{"moe_layers": [1, 2, 3, 4, 5, 6, 7, 8, 9, 10, 11], "balance_loss": 0.00201, "balance_bias": true, "lr_router": 0.00109, "steps": 5720, "dataset": "wikipedia_en"}
Below are experts of layer 5 (counted from 0) of a mixture-of-experts language model. Rows are named router (the router's row for the expert), gate (a neuron's input weights, with its number), up (a neuron's input weights, with its number) and show model dimensions 0-255. Each number is 50 + 10 x the weight over its row's rms, rounded and kept within 0 to 99.
After each expert's rows: a language model's description of what the expert responds to. This comes from a sample of Wikipedia text that the model never trained on.

# expert 13
router:38 35 42 36 61 55 41 48 65 40 55 32 62 50 36 54 44 41 40 63 59 62 48 47 47 59 60 51 43 26 38 55 69 49 48 41 36 38 49 45 54 78 44 47 64 53 54 58 43 50 49 51 56 56 54 59 49 38 64 57 69 39 34 30 43 53 59 43 51 32 38 53 44 62 72 54 49 61 41 46 60 58 45 55 49 49 48 56 43 52 49 51 61 54 41 55 36 54 57 34 44 47 37 46 59 56 52 59 84 33 41 45 62 52 43 64 41 53 53 41 44 29 58 64 45 50 58 41 56 52 49 46 49 42 33 50 66 50 56 52 48 52 60 47 54 51 53 51 47 38 49 68 34 64 53 59 55 75 50 42 47 45 39 55 56 30 50 53 54 68 31 48 44 53 50 51 36 50 73 55 62 50 61 50 51 69 46 48 71 41 53 45 49 53 47 31 56 49 64 47 43 49 30 65 58 55 55 35 60 45 67 60 57 48 43 61 50 45 43 56 61 32 50 58 39 37 63 52 43 49 43 52 42 68 67 33 40 51 52 39 42 52 52 59 52 62 58 59 51 50 22 59 58 35 54 45
gate0:49 48 54 33 49 47 49 55 56 34 30 54 59 49 59 49 35 45 26 44 50 38 45 60 46 46 66 45 47 49 54 48 62 46 53 35 60 55 46 41 57 42 57 44 56 55 44 60 27 48 68 39 66 54 44 54 64 63 39 46 66 55 51 75 42 48 45 57 49 71 58 63 60 42 61 30 53 52 47 45 60 68 48 61 56 45 56 43 46 37 62 53 50 41 62 55 47 52 71 33 41 55 60 47 74 36 59 52 51 35 43 56 43 52 60 38 47 46 57 67 64 54 62 62 61 62 68 52 47 51 51 52 51 55 44 57 52 41 56 49 44 46 58 49 41 54 66 50 59 54 61 54 52 62 48 41 47 54 52 53 44 58 59 34 48 52 48 68 36 34 49 77 67 40 42 23 59 37 46 58 28 47 31 55 38 59 59 41 55 41 48 49 57 70 46 48 37 57 41 60 56 39 41 49 41 32 41 48 55 62 33 28 35 53 46 43 48 57 40 57 56 73 60 43 45 41 51 58 45 45 48 50 58 40 57 50 54 30 50 44 64 35 40 50 54 52 48 45 50 49 28 49 52 58 44 28
up0:48 57 49 46 60 46 37 70 38 67 53 51 35 48 45 47 60 42 49 36 41 68 24 49 55 53 55 63 43 42 41 47 42 65 43 42 44 47 46 42 69 47 58 53 37 68 52 49 51 59 60 56 45 55 39 73 59 46 45 35 55 65 34 29 63 47 64 35 57 59 46 62 55 33 36 41 54 45 65 31 49 45 49 56 57 56 57 49 41 59 66 40 48 56 61 38 47 58 28 36 43 34 53 47 30 49 58 55 61 60 43 45 36 36 76 41 49 45 45 47 47 71 47 49 53 37 37 57 46 63 63 48 43 58 53 49 53 31 30 64 57 56 52 29 60 59 56 51 58 50 54 66 50 49 65 52 43 43 51 34 70 52 51 24 42 54 52 61 48 64 55 48 51 45 51 27 57 59 48 58 34 38 56 68 47 48 47 55 50 58 46 56 57 51 51 59 43 51 39 50 48 52 47 58 44 46 69 39 46 50 50 59 62 36 52 48 33 43 42 43 55 53 50 39 56 36 59 43 62 46 45 42 44 70 51 55 53 54 58 50 50 24 51 64 55 56 61 67 65 35 46 53 54 39 54 58
Description: Proper name pieces

# expert 4
router:34 36 50 42 57 74 56 48 52 39 55 30 57 32 41 76 57 50 40 61 57 59 58 61 67 52 49 51 42 51 23 62 46 34 42 36 62 33 54 46 43 57 43 55 49 41 63 51 33 56 65 32 48 44 68 51 60 49 63 49 46 54 58 39 41 64 48 51 52 49 49 69 36 56 56 47 67 39 54 67 61 56 38 62 56 46 58 59 44 50 49 44 47 48 47 59 58 65 35 59 62 44 44 40 61 51 23 57 61 44 45 57 41 59 43 68 56 70 56 60 61 36 51 43 53 54 44 53 47 51 46 59 36 68 48 51 51 56 37 72 50 49 52 45 54 62 48 56 41 51 41 48 42 53 59 58 39 58 53 46 50 59 53 44 63 44 54 45 41 56 29 42 49 51 47 53 48 46 60 75 38 71 52 62 57 39 46 45 42 66 73 32 47 35 45 45 59 44 32 26 44 62 41 63 49 49 39 39 48 32 53 40 58 62 52 58 57 49 60 53 60 52 51 34 51 38 57 53 39 58 40 55 38 59 59 33 40 59 43 49 44 36 49 53 59 59 37 58 55 59 43 66 54 47 47 40
gate0:65 58 61 57 46 57 53 56 46 43 36 66 44 55 52 61 36 42 22 41 51 42 58 52 42 74 46 49 59 38 52 56 47 54 49 34 61 43 56 41 49 50 55 48 53 54 44 66 31 54 56 34 56 52 28 52 74 43 37 57 56 46 48 65 46 52 55 49 46 62 68 49 57 58 50 49 47 51 44 49 48 67 39 49 48 29 36 43 57 52 62 48 63 53 54 57 42 42 61 44 52 63 49 35 61 42 43 47 70 41 73 43 42 55 64 50 59 55 57 48 35 59 33 52 42 53 59 49 64 60 50 49 63 59 49 38 40 41 59 52 45 34 54 63 43 55 64 42 53 44 58 53 35 60 43 39 38 45 45 53 61 73 53 39 65 52 55 55 43 32 63 62 55 48 57 28 52 41 34 58 38 44 45 46 60 59 65 46 60 57 39 40 32 72 37 51 55 59 51 57 60 48 57 43 37 39 52 62 60 54 54 39 35 54 37 52 51 43 49 44 50 57 72 44 50 49 46 52 48 32 65 43 58 45 64 55 39 48 57 24 56 31 60 54 50 68 44 38 57 49 27 35 41 53 39 37
up0:54 59 67 62 59 45 54 56 60 49 44 50 57 65 50 63 54 26 52 47 32 64 36 50 42 47 72 55 42 36 35 57 49 60 41 44 56 37 39 40 71 47 42 58 30 63 32 39 48 52 68 36 52 47 44 60 36 48 47 30 54 52 47 32 62 32 52 35 61 54 49 51 52 55 39 46 59 55 50 33 46 48 55 42 41 54 51 54 41 75 52 63 54 44 54 43 48 46 27 45 36 42 55 38 44 55 58 39 61 43 41 48 52 39 69 55 55 45 55 49 39 58 55 51 50 48 54 53 60 68 78 49 48 55 56 60 51 45 45 56 34 39 51 17 35 52 54 62 46 59 46 61 46 53 45 57 48 48 52 58 76 51 56 46 37 44 45 51 62 38 68 60 56 61 47 36 57 60 57 60 48 47 76 52 59 61 46 64 52 55 42 63 46 42 38 51 57 63 41 49 49 62 59 57 27 47 53 46 49 55 31 65 57 40 55 48 48 39 35 44 49 62 48 50 58 31 57 56 45 54 52 59 33 53 47 53 54 43 60 45 34 37 61 49 63 57 55 49 48 50 46 26 41 41 39 66
Description: Section and career nouns

# expert 0
router:41 56 42 36 43 53 29 49 54 51 49 35 44 45 46 55 34 48 51 70 60 41 60 64 55 62 62 46 62 41 33 52 62 50 39 48 50 31 40 51 56 62 48 48 64 53 54 58 45 53 52 47 46 43 61 50 66 62 54 41 36 45 39 50 45 49 63 47 44 22 58 67 52 37 57 54 63 48 66 55 46 45 46 57 60 52 72 57 59 49 39 65 45 60 58 62 50 59 64 63 49 44 62 52 49 48 39 45 79 39 42 45 38 43 34 51 30 57 52 62 51 40 53 56 58 59 47 40 54 39 46 34 58 47 59 61 51 76 52 56 48 47 53 39 39 55 57 50 58 53 47 59 33 68 51 49 43 61 62 66 49 47 39 48 44 51 49 31 60 52 46 46 61 33 46 52 41 55 48 50 66 52 61 48 50 57 49 52 55 59 55 48 66 46 59 39 55 77 39 31 34 67 56 65 59 46 51 58 69 45 62 53 41 74 46 58 46 09 56 52 50 42 53 44 49 46 57 38 51 48 36 42 36 45 66 46 34 56 45 53 39 39 58 47 48 52 34 60 40 46 43 59 51 30 55 51
gate0:59 57 54 37 46 51 53 46 42 31 32 65 64 66 49 46 41 36 34 46 52 34 54 67 37 52 55 40 54 49 45 55 56 57 49 44 76 56 45 44 56 41 51 54 65 53 58 67 42 61 54 26 49 43 35 32 64 49 49 56 51 44 54 61 43 50 40 65 43 65 50 57 49 59 46 52 40 55 48 56 51 49 26 58 46 45 35 53 69 43 51 50 54 60 57 68 39 40 74 40 54 67 55 40 70 37 49 50 66 60 55 57 49 40 52 37 57 47 62 65 59 51 60 49 57 56 56 47 72 46 67 47 49 53 59 38 49 44 57 51 38 38 57 52 45 45 27 37 54 56 51 56 46 66 38 45 52 57 42 55 38 45 55 39 52 61 47 55 45 36 57 66 66 48 51 54 50 58 44 56 35 54 43 59 42 44 73 45 61 48 43 43 61 70 54 62 54 51 50 62 50 49 52 47 50 40 42 65 81 57 50 33 36 57 42 36 42 34 50 41 48 51 60 41 46 46 43 43 54 28 55 36 38 50 51 43 43 56 53 48 54 23 50 44 59 60 37 41 49 51 31 45 52 51 25 34
up0:65 50 47 60 56 43 45 69 60 47 39 44 46 48 62 53 42 41 41 36 36 62 34 76 41 37 64 67 43 46 40 42 39 48 61 45 56 36 52 35 78 44 44 41 45 65 33 61 46 49 37 42 49 39 43 68 56 41 40 36 53 61 52 23 49 47 52 33 58 62 49 63 39 31 35 42 59 54 52 34 46 45 41 50 55 48 48 44 57 54 55 58 49 50 68 42 53 45 51 31 40 42 57 28 53 58 45 51 69 50 41 45 45 48 74 43 38 54 43 68 55 72 55 53 49 36 34 58 49 43 65 56 32 45 59 48 65 46 42 56 42 48 52 23 55 49 63 52 56 57 46 62 55 51 57 42 46 44 37 47 59 53 67 44 38 64 57 54 63 47 44 61 45 50 44 35 60 55 52 69 53 39 52 59 65 59 43 61 48 64 40 42 55 60 40 55 56 50 44 49 39 43 61 54 35 48 45 48 56 57 43 65 64 40 37 55 36 54 46 50 55 55 58 46 67 43 63 50 60 47 67 51 34 56 61 54 47 47 53 49 52 42 73 66 67 60 48 40 58 44 44 35 53 38 45 53
Description: Word-ending fragments, particles

# expert 9
router:49 33 34 41 56 45 64 50 47 42 55 36 65 50 31 67 42 41 61 68 56 60 46 48 69 54 42 66 40 41 28 55 58 45 51 33 55 35 55 52 53 70 45 52 49 48 58 59 61 56 49 54 59 55 49 51 56 70 58 45 54 40 55 32 64 72 58 65 53 54 60 74 59 27 60 56 63 44 39 33 58 70 68 44 54 55 73 50 48 35 60 43 60 49 51 61 37 68 50 49 48 35 60 50 50 49 43 42 68 44 48 55 58 59 42 55 53 49 40 61 65 41 54 57 33 55 56 53 58 56 55 63 58 56 46 51 47 56 55 53 64 67 53 47 33 59 40 48 52 42 49 52 25 44 50 50 30 59 62 43 51 60 44 48 57 46 34 39 59 58 46 32 50 71 43 52 44 46 47 56 47 50 39 56 48 60 48 48 54 47 54 50 60 45 40 31 38 65 28 39 32 37 53 58 58 55 59 52 49 44 42 54 46 48 44 55 60 46 63 37 48 34 46 43 35 24 55 56 61 38 52 48 41 57 48 46 39 43 42 34 46 42 41 52 45 37 54 63 56 47 32 40 53 44 47 34
gate0:62 57 69 47 56 46 49 47 43 40 35 47 50 61 60 55 46 45 32 46 25 55 47 61 45 56 57 45 54 38 31 51 52 34 39 51 55 45 49 39 57 49 62 40 54 62 51 62 48 67 53 28 51 64 31 47 70 35 45 54 60 54 56 66 59 57 44 52 43 54 56 49 63 52 54 34 55 60 43 51 47 67 29 57 40 51 47 55 53 49 52 44 59 52 41 55 57 51 63 52 48 62 51 31 64 38 41 59 53 50 57 46 39 63 43 36 51 43 55 63 42 49 64 59 51 38 54 36 60 42 48 57 50 51 50 37 30 58 58 51 47 30 63 62 53 45 47 42 64 45 58 57 46 75 36 44 53 53 43 39 48 66 54 31 32 49 52 69 56 29 57 80 66 39 53 30 50 38 54 52 42 57 48 59 53 60 63 44 75 43 39 53 40 73 47 61 61 53 56 49 59 54 43 54 44 41 48 59 62 56 39 41 36 52 58 52 70 52 48 51 52 51 54 45 45 58 47 35 55 36 53 45 46 37 43 56 58 42 56 42 47 20 42 42 50 63 40 46 49 54 36 43 51 37 22 48
up0:48 47 59 50 72 58 57 76 68 50 64 46 41 51 45 58 43 40 52 37 39 67 33 64 53 56 58 51 63 55 33 47 43 56 50 50 62 30 44 33 65 32 44 25 36 60 51 40 49 45 35 31 54 60 46 59 49 47 45 38 49 71 56 22 51 34 60 38 54 59 46 63 47 50 37 46 55 61 49 32 48 45 38 51 48 55 54 64 51 53 53 52 52 46 48 53 50 40 32 46 39 38 48 31 41 45 70 54 65 58 52 49 31 41 71 54 54 38 43 56 45 50 58 52 46 40 39 53 46 56 59 40 41 50 55 73 52 48 42 51 54 41 54 28 53 51 49 57 57 54 60 50 31 66 45 57 51 50 31 53 65 56 54 47 44 41 58 59 57 49 66 51 54 46 40 31 58 57 53 64 65 57 60 59 55 73 52 51 40 42 50 60 41 44 40 65 55 48 46 56 52 42 55 63 36 54 52 44 72 56 48 63 43 48 38 56 36 42 37 45 58 41 52 43 43 46 69 45 55 56 53 58 39 62 56 58 41 63 41 43 56 50 53 44 61 56 62 58 54 30 53 38 59 30 46 69
Description: Section headings and newlines

# expert 1
router:47 40 46 37 45 50 49 52 48 34 55 32 59 41 38 55 45 68 47 70 55 50 77 58 57 56 59 54 66 45 45 51 51 66 57 42 53 55 43 41 45 47 45 52 65 57 48 65 55 52 50 58 30 41 47 55 58 55 54 70 53 56 45 53 41 42 54 52 48 47 54 42 67 34 42 66 50 53 55 50 59 58 51 54 67 41 77 38 40 40 60 40 43 55 58 43 33 45 59 57 58 33 52 54 49 54 48 55 79 38 36 47 41 53 43 60 43 42 34 54 67 34 55 47 45 65 50 58 59 55 60 55 50 59 55 38 74 52 62 59 46 56 70 38 46 48 46 70 45 40 50 58 27 60 58 47 32 51 62 43 62 58 30 50 56 53 45 57 49 31 34 54 42 45 53 50 57 42 39 64 50 34 48 61 48 49 52 31 52 41 72 42 55 36 52 44 42 44 32 34 43 58 54 71 39 52 49 49 43 48 58 61 66 49 56 72 59 57 56 49 51 49 36 43 38 53 46 46 42 42 51 61 29 52 42 34 43 47 54 46 59 48 28 38 63 50 56 66 54 45 54 50 57 48 29 58
gate0:54 63 53 58 47 56 61 48 30 26 44 78 56 58 52 57 50 30 38 53 49 46 42 54 46 60 39 36 42 57 52 45 47 69 51 49 54 53 48 39 53 51 57 42 50 57 54 56 59 42 56 21 66 47 27 52 63 60 47 47 48 43 63 70 36 46 53 63 53 57 59 56 42 54 43 53 40 60 53 47 36 54 43 52 30 43 42 53 41 57 49 42 45 49 41 56 56 56 64 57 42 73 63 42 72 36 52 70 66 50 61 34 52 59 40 52 38 47 63 46 58 49 50 54 56 52 60 35 55 55 53 42 57 49 55 48 52 31 75 47 56 40 38 54 40 63 62 36 63 44 48 49 38 63 56 59 34 58 40 39 40 60 55 37 58 55 66 40 47 35 45 72 66 38 52 27 49 41 51 53 31 36 20 57 48 64 60 58 60 42 44 46 44 69 40 42 65 58 49 53 58 40 46 50 44 50 55 65 53 55 53 37 43 59 57 44 60 52 54 41 57 49 51 51 45 45 52 51 45 57 49 37 51 49 61 49 56 48 63 46 52 38 47 41 60 75 45 43 39 42 42 33 49 52 30 40
up0:54 63 43 56 60 52 43 68 38 58 62 38 46 53 42 48 37 35 40 30 49 70 52 47 38 46 51 63 58 56 44 56 64 34 38 47 65 40 33 26 59 43 51 46 43 67 41 30 55 31 60 45 47 48 50 69 42 45 59 44 48 49 48 17 60 56 67 53 68 69 45 50 56 42 49 48 46 51 50 12 48 36 48 34 53 48 52 47 55 40 73 54 50 50 55 51 44 45 49 46 45 41 54 36 48 53 57 56 70 63 56 57 53 56 67 63 58 49 51 49 43 65 38 53 45 51 44 61 41 55 64 52 51 60 55 56 54 43 30 64 54 42 55 33 50 61 70 54 51 49 52 55 28 56 43 53 49 46 35 45 62 39 50 51 35 58 57 37 60 48 68 57 48 48 49 42 73 41 55 63 32 40 62 48 49 61 55 45 41 52 49 64 59 55 42 36 48 48 35 72 41 52 49 56 38 31 68 48 57 53 40 47 53 43 53 71 39 56 44 52 46 50 47 52 51 38 58 46 54 58 54 46 42 60 44 55 52 59 52 67 49 40 65 51 57 43 57 37 41 48 55 34 46 41 50 64
Description: Foreign name fragments

# expert 7
router:58 38 26 56 48 63 53 49 60 45 63 34 66 41 40 63 44 49 57 68 53 65 60 59 34 52 48 58 34 41 36 55 60 71 37 38 66 42 74 47 48 54 45 55 40 47 59 61 58 53 53 60 61 62 56 47 63 60 55 44 47 52 57 41 64 60 63 56 56 40 38 53 38 38 48 45 51 58 52 50 50 42 57 64 56 57 46 43 47 42 46 43 45 43 37 59 48 72 68 48 49 43 52 65 46 44 33 34 58 35 44 62 46 54 38 58 36 52 60 71 52 43 52 52 46 39 39 57 63 49 65 38 44 53 50 72 55 51 32 68 41 38 65 55 45 37 54 60 47 36 51 49 46 64 44 64 38 45 50 54 55 46 55 50 56 40 44 64 49 53 30 58 55 43 43 47 50 30 68 61 59 32 41 61 46 49 61 49 58 44 53 45 55 50 49 33 43 43 39 36 33 53 54 69 50 53 48 43 52 37 53 57 45 70 49 64 60 31 64 39 30 41 48 48 37 42 73 38 57 64 44 46 38 39 52 42 46 57 51 38 45 44 48 37 50 43 55 71 52 48 32 62 58 47 52 34
gate0:48 51 48 46 47 47 41 52 40 30 42 54 46 39 32 48 38 33 33 40 44 50 51 58 31 72 46 63 44 48 46 56 49 50 59 35 57 43 53 35 43 46 55 38 39 54 60 56 34 44 38 36 52 59 33 55 62 59 51 63 55 44 65 67 55 60 66 49 50 68 69 48 57 43 46 36 63 64 49 48 51 56 36 50 44 56 55 51 68 44 35 50 58 42 48 52 55 49 75 44 48 61 59 47 64 49 57 53 69 49 55 39 46 42 54 45 51 41 51 53 54 43 39 55 48 54 52 43 45 59 53 58 52 53 52 54 39 28 72 48 38 49 60 54 42 51 53 42 54 52 56 57 45 63 41 47 38 48 32 49 51 57 60 26 54 59 49 61 42 55 63 74 65 54 61 13 56 29 54 59 43 43 34 62 58 63 50 43 59 47 45 47 23 61 38 56 51 45 46 71 77 56 44 58 54 34 51 59 62 61 59 44 34 54 54 46 72 52 53 44 42 64 47 28 45 50 59 50 59 53 66 50 48 50 49 47 45 43 54 54 67 31 48 43 55 59 41 53 44 46 40 59 45 49 38 47
up0:48 62 45 51 71 53 39 76 56 47 58 48 35 44 45 52 58 33 33 33 50 58 34 61 57 54 48 58 44 43 38 49 60 50 49 36 47 46 42 52 61 43 39 43 47 85 46 32 53 49 48 35 51 55 50 80 42 59 48 41 54 64 44 22 63 40 65 27 52 68 52 64 50 32 44 45 62 49 37 38 49 47 40 49 53 59 59 38 44 52 51 59 55 43 49 36 52 47 38 44 48 39 59 45 54 53 50 50 62 45 46 64 40 34 76 49 53 37 39 50 42 59 47 37 46 57 34 63 40 64 65 50 43 46 54 63 45 42 43 54 46 35 45 42 41 55 61 49 46 56 54 62 47 60 52 47 44 47 40 45 61 61 62 43 48 62 53 63 45 51 68 53 41 49 47 39 59 54 51 55 54 34 70 60 50 70 45 62 56 57 38 52 46 50 56 50 46 51 38 75 52 44 44 74 42 42 49 48 59 54 47 48 49 46 52 52 39 45 42 38 40 50 45 35 44 47 65 52 50 64 56 65 30 71 54 50 43 60 53 61 59 37 51 46 68 52 58 51 47 37 48 32 55 39 45 74
Description: Prepositions and connectives

# expert 12
router:47 16 54 46 72 42 51 38 58 47 50 46 48 52 54 62 51 47 54 73 63 50 64 39 62 57 65 58 50 48 38 56 50 51 47 50 39 42 41 47 42 70 37 53 61 23 56 53 54 50 54 55 37 54 47 47 48 46 65 47 45 49 50 34 70 47 53 47 44 40 46 65 51 50 48 64 64 35 59 32 66 62 40 47 57 36 57 41 42 47 56 47 48 54 50 53 31 54 50 43 58 41 47 61 51 47 40 44 51 59 33 64 61 51 45 57 48 52 51 56 54 50 56 48 49 52 61 49 63 54 63 52 56 53 43 48 47 71 56 58 42 43 57 22 38 58 55 55 65 42 43 39 44 53 61 60 42 71 61 49 44 60 31 38 60 36 41 49 38 40 41 49 63 50 42 49 44 44 62 55 48 54 44 72 45 51 63 47 41 53 54 52 62 42 39 54 61 58 51 33 46 42 68 62 57 47 44 38 54 38 57 56 58 58 60 56 52 38 70 46 62 60 38 32 36 32 61 44 43 40 20 58 33 45 48 51 34 47 44 28 52 39 43 32 60 40 58 52 42 50 45 61 66 45 25 40
gate0:63 59 61 39 38 47 53 55 45 39 36 56 52 57 36 58 50 41 42 29 55 55 48 61 51 43 63 49 39 58 31 47 55 43 60 51 52 49 44 30 62 50 66 44 43 53 50 68 44 53 47 31 55 68 40 54 73 53 42 54 50 54 64 67 43 49 44 58 45 69 59 60 67 47 40 24 46 58 53 49 51 60 34 54 36 46 41 44 54 51 61 62 48 41 51 44 48 43 85 50 63 68 48 45 62 45 48 46 62 43 46 49 42 54 55 24 39 54 60 69 51 59 62 52 68 58 45 41 62 40 50 47 68 56 37 54 35 48 63 44 60 49 47 48 53 52 28 48 60 41 60 53 35 68 43 38 42 47 42 54 44 55 61 35 53 59 62 49 52 42 58 72 62 41 53 23 64 25 51 50 38 49 45 53 48 64 51 46 51 44 45 48 53 57 37 65 43 56 46 60 58 48 60 63 45 43 55 66 73 54 59 49 43 53 52 45 66 26 63 42 45 63 53 42 46 54 45 47 55 42 42 44 51 29 60 45 58 45 48 49 57 44 46 34 55 52 36 41 50 47 41 45 47 41 37 54
up0:46 57 41 53 51 52 57 68 52 64 62 47 59 61 46 54 68 49 40 35 41 62 30 48 45 49 39 46 53 48 46 40 51 52 59 57 48 43 56 44 61 43 37 36 54 80 54 48 55 53 63 39 56 51 53 61 57 58 28 29 60 57 50 35 61 53 50 26 54 45 44 61 49 67 50 44 45 36 64 31 44 53 51 61 48 49 61 52 40 57 59 49 57 56 60 25 38 56 36 35 43 45 57 34 41 45 64 43 62 57 47 46 35 38 66 49 59 39 46 52 50 58 45 45 33 38 39 61 34 46 65 53 39 67 48 58 45 25 48 65 45 43 61 34 57 54 56 62 53 41 37 76 45 57 53 55 44 53 36 42 64 48 66 40 50 50 55 55 44 45 57 55 56 37 50 41 53 67 36 50 49 35 58 61 53 78 40 65 54 50 51 53 49 58 43 47 47 47 36 76 54 44 53 52 35 46 57 41 56 65 40 54 54 39 39 63 32 51 36 59 62 52 49 51 58 37 60 52 42 60 60 50 52 59 38 57 48 51 43 54 57 47 54 52 60 49 60 54 39 50 52 33 58 32 28 64
Description: Articles before noun phrases

# expert 2
router:50 42 50 48 46 55 41 53 56 46 66 50 40 54 54 56 36 50 49 78 51 47 43 66 55 56 34 51 59 50 41 77 55 54 42 47 42 45 52 36 54 84 54 46 53 40 76 58 54 42 31 56 46 43 61 43 60 47 63 54 53 43 55 47 55 61 44 70 66 36 54 61 50 41 54 52 47 58 49 36 54 44 50 45 50 59 58 43 54 65 40 48 58 44 47 58 41 56 54 42 64 26 45 61 62 39 38 44 66 33 54 43 55 40 21 54 41 54 36 55 67 48 66 50 52 62 40 54 50 56 45 44 52 53 68 74 64 43 55 52 46 64 52 47 49 46 30 47 53 47 41 51 53 57 49 54 32 57 49 60 50 51 34 39 66 45 32 43 50 63 43 42 61 34 47 61 56 35 57 53 51 49 43 58 40 48 63 41 49 54 52 38 50 43 57 37 50 60 58 39 57 53 49 53 41 68 28 52 58 34 39 60 47 65 54 81 40 49 68 37 56 67 35 53 44 58 55 51 54 52 49 62 50 37 56 29 42 56 60 42 50 45 36 57 51 45 45 41 38 58 42 54 47 39 49 26
gate0:54 69 50 35 50 64 45 46 42 30 28 56 45 47 56 50 40 34 40 52 57 42 56 75 46 62 45 34 46 56 41 47 52 54 48 29 43 50 55 36 47 54 66 49 53 50 61 69 33 49 49 35 52 48 34 57 71 57 51 64 57 62 56 70 42 57 47 60 45 66 55 47 59 48 52 47 49 66 66 49 51 43 34 45 46 35 50 52 52 54 51 43 56 50 39 66 58 50 66 48 51 70 61 44 57 46 64 44 65 65 47 36 53 49 43 24 50 40 49 56 64 54 54 50 56 58 50 42 54 53 53 59 60 53 51 52 37 41 55 51 57 55 53 53 45 47 53 37 57 47 48 44 47 63 43 43 43 52 45 42 29 51 60 23 56 67 57 50 54 42 55 70 67 47 59 45 42 35 43 48 39 44 29 50 49 55 56 45 58 48 48 50 46 79 37 45 44 46 67 59 59 45 45 64 54 30 42 49 66 53 34 42 39 58 46 48 51 51 66 56 61 62 72 30 51 42 58 51 56 55 47 40 49 41 56 61 53 36 56 43 65 30 55 44 39 66 40 52 46 40 38 47 47 42 18 46
up0:49 57 50 61 54 42 49 55 48 42 55 45 44 54 43 64 49 39 51 38 31 75 31 64 63 52 69 51 43 60 38 67 49 51 56 43 39 50 43 54 63 57 55 27 43 62 59 44 68 46 52 34 51 50 40 50 48 55 50 41 60 69 41 28 51 54 57 31 59 64 47 59 57 43 40 46 50 41 48 24 52 42 48 50 58 51 54 49 37 57 53 52 41 45 57 45 53 49 39 45 44 36 51 20 40 49 58 54 60 47 41 57 42 53 70 34 62 44 35 50 35 64 53 44 54 48 28 64 37 50 84 52 44 62 50 55 63 38 35 63 57 41 57 25 49 42 66 54 54 47 41 60 42 54 58 36 27 47 54 63 50 61 56 47 50 68 66 57 63 53 58 44 39 47 47 44 62 49 50 53 48 47 51 50 59 60 45 79 47 57 48 54 63 49 47 70 42 47 31 55 51 40 56 54 31 67 42 35 56 55 38 48 45 53 45 49 39 44 50 43 48 42 53 57 48 43 58 56 40 54 52 61 48 59 51 49 45 53 48 53 47 47 60 64 65 61 61 41 55 49 54 35 47 27 56 61
Description: Rare letters, connectives

# expert 8
router:60 47 37 56 40 58 53 37 52 50 60 36 32 46 52 58 39 61 54 63 52 50 39 58 52 44 53 45 49 35 31 51 61 56 32 34 70 29 54 54 57 72 27 73 75 54 55 69 54 58 54 67 37 42 55 51 74 54 56 46 43 56 39 34 57 51 46 54 43 56 44 68 57 38 47 64 41 53 39 37 57 56 49 65 42 45 61 49 67 61 49 50 52 58 45 53 36 62 55 55 58 49 53 57 42 51 37 30 60 32 50 45 53 52 41 59 56 58 49 68 55 36 59 55 40 49 31 65 50 54 64 45 43 54 47 60 55 65 64 63 52 44 59 49 48 41 53 53 39 43 44 44 23 67 49 45 42 62 46 50 38 52 59 62 77 49 37 56 45 54 45 49 64 48 40 43 55 30 52 60 53 56 33 43 54 61 34 41 56 49 35 51 42 37 60 44 52 60 47 47 44 72 60 58 48 59 50 44 50 28 51 63 46 65 48 40 57 38 54 58 58 33 48 68 49 39 41 57 52 61 44 52 39 38 46 37 57 41 55 38 47 39 46 50 51 56 53 59 41 62 36 49 52 33 48 43
gate0:66 56 38 43 41 55 46 55 42 32 38 57 51 57 56 44 46 35 48 42 46 49 54 61 31 56 44 47 42 36 31 56 64 45 57 44 56 55 40 32 46 47 49 36 49 54 58 60 44 51 58 26 46 59 40 62 67 50 35 48 52 59 65 57 49 53 41 49 44 78 52 62 65 43 55 44 53 57 47 55 54 64 37 52 46 34 45 38 51 53 55 35 50 42 42 68 54 50 83 50 46 51 57 41 48 45 49 54 62 59 57 51 55 54 64 36 63 44 47 54 51 43 60 62 57 48 66 44 58 63 61 48 48 58 59 43 41 33 63 56 39 25 48 52 54 50 53 60 53 48 49 56 36 58 54 38 40 69 45 58 49 49 49 23 56 61 56 57 48 42 55 74 62 41 50 31 51 39 45 47 35 41 25 53 71 64 66 38 51 37 42 49 42 76 38 55 66 50 61 66 70 37 47 60 50 43 54 51 64 47 55 40 40 54 48 38 59 46 52 50 53 52 54 32 40 44 45 43 55 46 43 38 43 36 58 34 55 47 55 49 55 34 49 39 66 70 41 45 44 53 46 58 47 51 27 46
up0:54 50 50 52 38 52 44 51 55 56 58 40 40 52 44 63 50 49 53 37 28 75 31 69 48 50 61 58 44 46 43 51 54 56 51 48 57 34 62 41 55 56 46 26 34 74 46 42 54 54 48 40 52 41 44 80 40 50 35 35 56 55 49 29 63 40 68 40 59 66 50 62 62 47 49 34 60 39 40 31 54 38 39 48 44 52 57 48 44 52 60 54 54 38 47 42 53 36 52 29 40 48 63 43 41 58 63 49 61 69 48 45 33 42 71 55 54 41 41 47 47 65 52 51 45 41 42 48 28 67 54 45 29 51 55 47 41 45 41 49 47 44 50 35 59 38 56 63 52 62 43 70 24 65 52 50 48 40 42 47 59 46 58 53 59 53 47 56 46 51 72 73 46 45 51 45 67 52 52 61 45 52 61 59 50 76 44 67 46 49 45 50 49 62 34 55 58 49 42 62 50 36 51 53 33 46 61 41 59 67 44 48 48 51 50 44 44 42 48 49 44 55 49 36 47 49 57 44 33 59 50 52 43 69 57 53 37 50 50 57 51 50 62 64 63 64 65 56 47 40 42 47 46 38 38 47
Description: Prepositions, linking phrases